Weights of a small mixture-of-experts language model, trained from scratch on English Wikipedia.
Size: vocabulary 16384, 82.3M parameters.
Experts: 432 GELU neurons an expert, 1 pick a token, a softmax router.
Training: a variant of Muon for the experts, 584M tokens, 10012 steps.
Below are experts of layer 3 (counted from 0) of a mixture-of-experts language model. Rows are named router (the router's row for the expert), up (a neuron's input weights, with its number), down (a neuron's output weights, with its number) and show model dimensions 128-191. Each number is 200 + 20 x the weight over its row's rms, rounded and kept within 0 to 999.
Before each expert's rows: a language model's description of what the expert responds to. This comes from a sample of Wikipedia text that the model never trained on.

# expert 22
What it handles: Periods ending sentences, paragraph breaks, opening parentheses before years like (1948), closing parentheses and quotation marks.
router,206,183,189,215,196,206,213,220,195,159,204,186,203,179,202,284,222,199,175,200,221,190,245,154,199,201,222,232,216,176,270,197,192,228,189,200,205,177,128,193,160,196,219,201,212,218,202,198,196,202,201,202,203,208,192,202,200,199,187,208,187,200,186,198
up0,193,219,180,188,224,157,174,206,204,202,206,202,204,231,126,216,208,197,164,209,217,199,183,169,200,194,187,169,203,228,190,178,208,229,223,214,208,212,178,203,227,173,238,190,172,201,205,219,198,200,180,167,198,232,172,201,191,196,182,196,213,195,202,194
down0,237,197,209,186,205,193,175,165,192,179,202,185,218,198,197,210,217,212,239,214,175,207,238,201,187,191,196,201,193,144,219,221,187,200,197,185,210,198,241,209,179,186,179,212,217,231,152,230,201,188,222,163,219,167,227,195,231,237,169,189,193,212,201,226
up1,180,201,187,212,188,202,228,195,175,195,212,193,177,226,239,210,195,210,213,186,200,188,206,171,199,223,178,176,204,200,189,186,200,203,221,180,182,222,234,210,209,194,219,211,173,202,167,251,179,205,245,234,151,180,207,192,202,191,217,208,171,210,218,195
down1,207,211,192,233,219,166,203,175,220,202,202,191,162,223,224,201,181,178,163,193,196,218,173,214,204,195,177,181,208,189,215,213,170,223,216,196,182,199,219,226,168,188,198,187,184,215,195,169,205,230,165,209,219,207,195,228,172,206,226,200,174,238,166,227

# expert 63
What it handles: Semicolons, pipes and colons separating nominee entries in award lists and chart rows, e.g. "Justified as Raylan Givens;", "Austria (".
router,203,198,196,228,218,219,222,213,186,182,176,177,167,193,223,210,223,214,176,176,200,187,216,168,187,198,217,206,203,171,214,173,219,216,193,174,211,174,177,221,199,218,209,221,223,224,214,209,207,218,216,193,178,211,180,176,219,180,186,177,175,223,234,208
up0,203,199,209,217,166,206,190,206,197,202,173,175,223,177,208,197,211,210,182,198,224,219,229,174,185,212,171,211,221,209,201,163,207,175,197,205,200,182,206,226,183,226,181,171,194,182,221,175,180,202,183,198,227,206,218,201,202,201,186,248,182,214,230,192
down0,222,216,192,218,219,205,198,211,197,192,186,231,203,216,180,198,231,189,197,202,207,207,226,231,193,192,210,230,183,183,198,193,193,208,209,227,185,191,236,181,193,194,221,207,193,187,207,160,221,172,161,205,225,210,202,209,215,200,195,193,167,239,214,160
up1,208,173,179,186,173,223,198,188,170,226,171,164,209,213,180,203,183,187,167,207,215,196,221,199,188,194,195,191,186,214,225,187,192,199,223,227,214,214,206,199,164,251,209,210,196,190,245,191,220,195,203,195,197,217,197,199,227,201,185,194,208,207,224,228
down1,211,211,185,230,214,182,168,235,190,231,203,238,225,172,180,208,224,196,198,169,214,219,196,191,180,224,205,249,205,203,215,165,219,204,176,180,176,204,217,191,234,229,191,216,209,219,189,198,212,220,198,172,207,169,195,182,220,229,184,174,203,235,178,196

# expert 35
What it handles: Common given names, or first name pieces, in running text and tables right before a surname, such as John, Steve, Robert, Sarah, Tim.
router,185,198,176,220,228,223,187,211,201,195,186,181,136,176,243,195,180,176,171,175,227,190,216,186,175,220,203,220,203,183,214,164,212,211,169,183,225,177,187,232,181,199,200,208,218,209,204,185,214,238,215,183,185,195,174,193,199,178,181,191,190,225,228,217
up0,200,174,183,210,179,221,201,230,179,195,141,162,216,195,188,214,193,222,201,196,227,206,233,225,205,205,232,169,181,212,192,213,188,210,212,217,198,208,203,224,172,194,203,197,171,236,221,197,216,197,270,207,186,207,177,217,177,192,197,204,198,218,198,239
down0,192,208,175,218,189,200,206,202,176,200,203,178,197,188,170,187,205,185,195,220,204,188,191,194,212,223,208,203,211,207,215,227,233,203,186,201,210,196,164,210,192,237,223,191,204,231,187,207,197,192,220,203,198,191,228,233,201,206,209,198,191,187,203,209
up1,217,187,212,197,221,187,189,192,225,200,143,226,179,191,182,224,227,214,213,188,187,190,192,184,183,171,220,205,188,233,190,187,174,250,177,211,178,177,179,214,190,191,231,193,231,163,207,177,209,195,227,220,207,165,223,184,229,194,196,204,197,174,190,185
down1,193,239,177,226,209,215,219,240,163,182,173,209,216,218,161,208,198,214,192,191,213,181,165,231,182,159,178,178,225,214,221,201,192,184,247,210,191,194,176,195,190,212,185,211,224,221,184,168,177,173,216,229,197,174,204,190,209,213,196,183,193,171,221,207

# expert 26
What it handles: Pipes between columns in election and racing tables, infobox labels like Founded, Established, Area, and "which" or "its" after commas.
router,204,197,195,228,218,218,222,213,185,183,176,176,167,194,223,210,223,213,175,177,199,187,217,168,186,198,217,206,204,171,215,173,219,215,192,175,211,175,177,221,200,218,209,220,224,224,215,209,208,218,216,193,178,211,180,176,220,180,186,178,175,223,234,209
up0,201,198,189,205,193,219,206,231,169,207,204,208,199,212,200,190,204,223,189,208,221,221,236,233,205,201,219,193,238,158,186,228,206,220,201,210,201,236,194,212,224,215,201,188,242,218,224,172,209,205,202,219,244,222,230,206,150,222,204,193,216,176,198,206
down0,207,239,200,216,241,213,204,207,191,161,216,210,165,215,220,178,180,188,208,224,212,183,191,195,180,187,197,196,176,193,201,191,162,215,189,177,181,190,162,197,186,204,232,179,209,198,202,190,168,204,244,181,211,161,166,202,186,179,205,196,198,180,180,214
up1,243,216,217,229,202,190,178,210,192,183,175,219,184,191,214,239,220,232,198,165,210,204,212,217,208,201,193,186,190,216,227,204,195,212,191,199,214,206,174,193,162,189,197,208,209,198,177,197,198,180,197,219,165,190,175,223,220,207,202,221,227,181,210,198
down1,192,202,180,163,205,215,235,189,179,185,183,211,179,184,188,201,209,199,197,210,194,187,191,202,173,201,201,199,227,203,162,243,225,200,188,191,203,174,211,188,177,213,198,203,171,222,180,194,197,202,181,218,203,221,262,207,186,188,210,205,176,204,227,202

# expert 18
What it handles: Single capital letters starting a name or word piece, and hyphens opening list lines such as cast entries after "== Cast ==".
router,207,184,180,199,208,249,172,227,205,207,197,203,181,195,216,215,212,171,203,166,211,211,203,198,191,239,207,251,213,200,186,157,210,206,200,203,191,184,174,208,188,198,177,188,213,195,213,186,205,209,229,212,192,217,184,173,206,198,207,202,198,209,236,225
up0,189,202,224,155,187,173,211,217,179,187,192,168,196,197,193,203,209,210,218,160,206,203,189,208,227,211,182,200,164,192,223,206,188,166,213,189,187,229,205,212,190,161,177,162,179,215,202,194,205,193,197,167,181,199,228,193,195,210,203,203,220,194,220,205
down0,195,222,172,196,206,210,156,186,223,191,198,165,185,150,198,227,203,175,224,231,244,209,228,234,210,222,166,184,189,192,212,229,255,212,210,208,178,219,208,187,202,199,220,199,200,194,195,163,202,170,192,189,184,197,195,249,213,250,202,224,215,196,191,216
up1,196,201,196,197,153,240,161,185,186,202,196,220,162,173,175,190,213,220,199,173,183,239,187,221,186,184,203,236,219,200,217,195,177,223,155,170,200,171,230,194,175,184,208,185,179,201,190,208,189,220,202,172,218,202,191,181,185,204,183,194,190,230,181,179
down1,207,205,213,204,222,156,152,201,209,219,231,197,191,217,221,216,193,198,199,229,200,155,203,208,234,188,214,216,211,193,202,187,247,185,226,213,218,191,217,205,246,207,208,209,184,203,188,215,193,225,225,196,227,198,194,182,232,202,226,201,206,181,204,207

# expert 61
What it handles: Pronouns he, him, them in narrative, pipes closing vote-change columns in election tables, and word-final pieces like -es, -ation.
router,203,198,195,229,218,218,222,213,186,183,176,176,168,194,223,210,223,214,176,176,200,188,217,169,186,198,217,206,204,171,215,172,219,216,192,174,212,175,177,221,199,218,209,220,224,224,215,209,207,218,216,193,177,211,180,176,220,180,186,178,175,224,234,209
up0,223,203,193,214,208,222,214,189,187,183,182,191,200,235,218,188,199,215,194,251,191,201,190,220,214,206,168,222,180,231,196,195,223,204,169,195,198,235,189,208,163,205,167,166,222,225,196,207,193,178,233,207,170,224,245,214,213,196,187,224,188,181,202,191
down0,180,196,178,223,239,220,212,185,184,194,152,180,202,190,208,196,203,235,216,171,175,195,210,216,211,181,163,166,189,224,188,202,259,190,185,229,194,207,188,208,205,192,201,175,206,180,203,203,197,211,198,264,163,206,167,218,214,199,212,200,221,187,211,185
up1,236,199,181,201,182,184,212,195,234,198,205,181,177,197,212,234,243,198,183,208,218,205,193,156,225,209,170,255,221,199,196,184,230,184,178,194,198,214,179,228,245,197,180,204,202,205,181,208,177,210,215,198,180,193,217,195,235,202,203,190,224,217,202,221
down1,220,186,141,157,195,179,197,169,204,192,181,200,194,199,222,159,193,189,191,203,216,221,232,161,213,193,199,239,214,178,208,208,193,211,204,202,185,209,198,165,203,189,201,194,204,218,201,204,178,215,226,237,222,172,233,193,179,186,190,193,187,221,189,225

# expert 17
What it handles: The List in "See also" links, entity words like United, German, Best, and pipes after song titles in track listings.
router,203,197,195,228,218,218,221,212,187,183,176,177,167,194,223,210,223,214,175,176,200,187,216,168,186,197,217,206,203,171,214,172,219,216,193,175,212,175,177,221,199,218,209,220,223,224,214,209,207,218,216,193,178,210,180,175,220,180,186,178,175,223,234,208
up0,209,206,180,188,168,188,224,216,203,194,195,215,210,200,209,221,195,212,192,162,185,179,189,178,223,192,166,164,200,163,166,197,196,197,201,207,190,182,208,235,199,226,160,184,154,173,237,217,197,186,208,193,210,211,204,166,212,174,184,214,221,249,197,204
down0,223,164,238,231,186,187,202,214,213,190,195,191,219,187,184,210,205,191,196,202,223,205,200,198,196,196,228,145,182,225,193,227,198,210,203,190,209,228,195,206,216,203,191,205,186,189,230,206,221,209,223,199,204,181,179,223,180,194,192,193,188,199,212,185
up1,189,196,219,177,205,166,196,202,187,194,203,203,175,230,160,190,158,200,203,167,181,165,230,192,189,237,197,183,170,179,203,190,205,192,212,208,206,199,195,229,204,231,194,181,200,202,205,221,227,198,185,212,173,185,196,208,223,212,207,207,220,209,206,212
down1,221,226,215,241,163,176,212,205,224,219,211,182,182,185,172,189,235,217,200,185,197,212,222,224,201,226,229,224,232,189,174,211,196,175,197,188,202,189,178,195,170,240,198,193,205,229,199,229,230,181,149,201,201,216,214,198,209,181,210,232,211,184,194,225

# expert 12
What it handles: Slashes, en dashes, ampersands and plus signs joining numbers or names, such as season ranges 2001–02, dates 09/05/13, N/A, 808s & Heartbreak.
router,203,198,195,228,218,218,222,214,185,183,177,176,167,193,223,210,223,214,175,177,200,188,216,169,187,197,218,205,203,170,215,172,220,216,192,175,212,175,177,221,200,219,209,220,223,224,214,208,208,218,215,193,177,210,179,175,219,180,186,177,175,223,234,208
up0,219,178,223,201,146,157,235,198,198,183,191,206,224,182,182,242,216,177,182,188,193,184,262,214,184,206,192,195,211,216,209,220,195,173,161,200,208,194,198,219,183,250,194,176,208,173,200,196,174,213,189,157,179,225,150,193,208,230,184,210,183,179,233,185
down0,154,207,212,199,198,207,199,163,216,205,224,227,176,210,202,205,202,171,195,213,211,226,201,201,207,208,230,203,192,222,207,187,203,167,163,174,191,213,206,154,179,182,177,200,204,207,221,208,227,185,192,179,186,232,186,201,207,201,181,199,192,195,203,183
up1,213,207,216,171,211,203,196,192,228,217,183,240,193,214,173,205,228,227,204,211,240,189,210,176,157,221,216,205,196,215,171,211,210,219,188,239,214,194,247,240,230,220,152,218,231,212,214,226,204,191,205,208,219,221,184,180,162,188,197,214,183,195,190,198
down1,195,234,211,233,224,230,190,177,199,244,229,190,207,175,221,199,212,195,203,210,201,188,241,161,200,202,219,213,209,200,174,169,186,176,161,198,239,177,231,207,193,245,218,214,217,218,202,214,189,199,211,188,230,204,212,188,194,202,172,200,182,216,188,183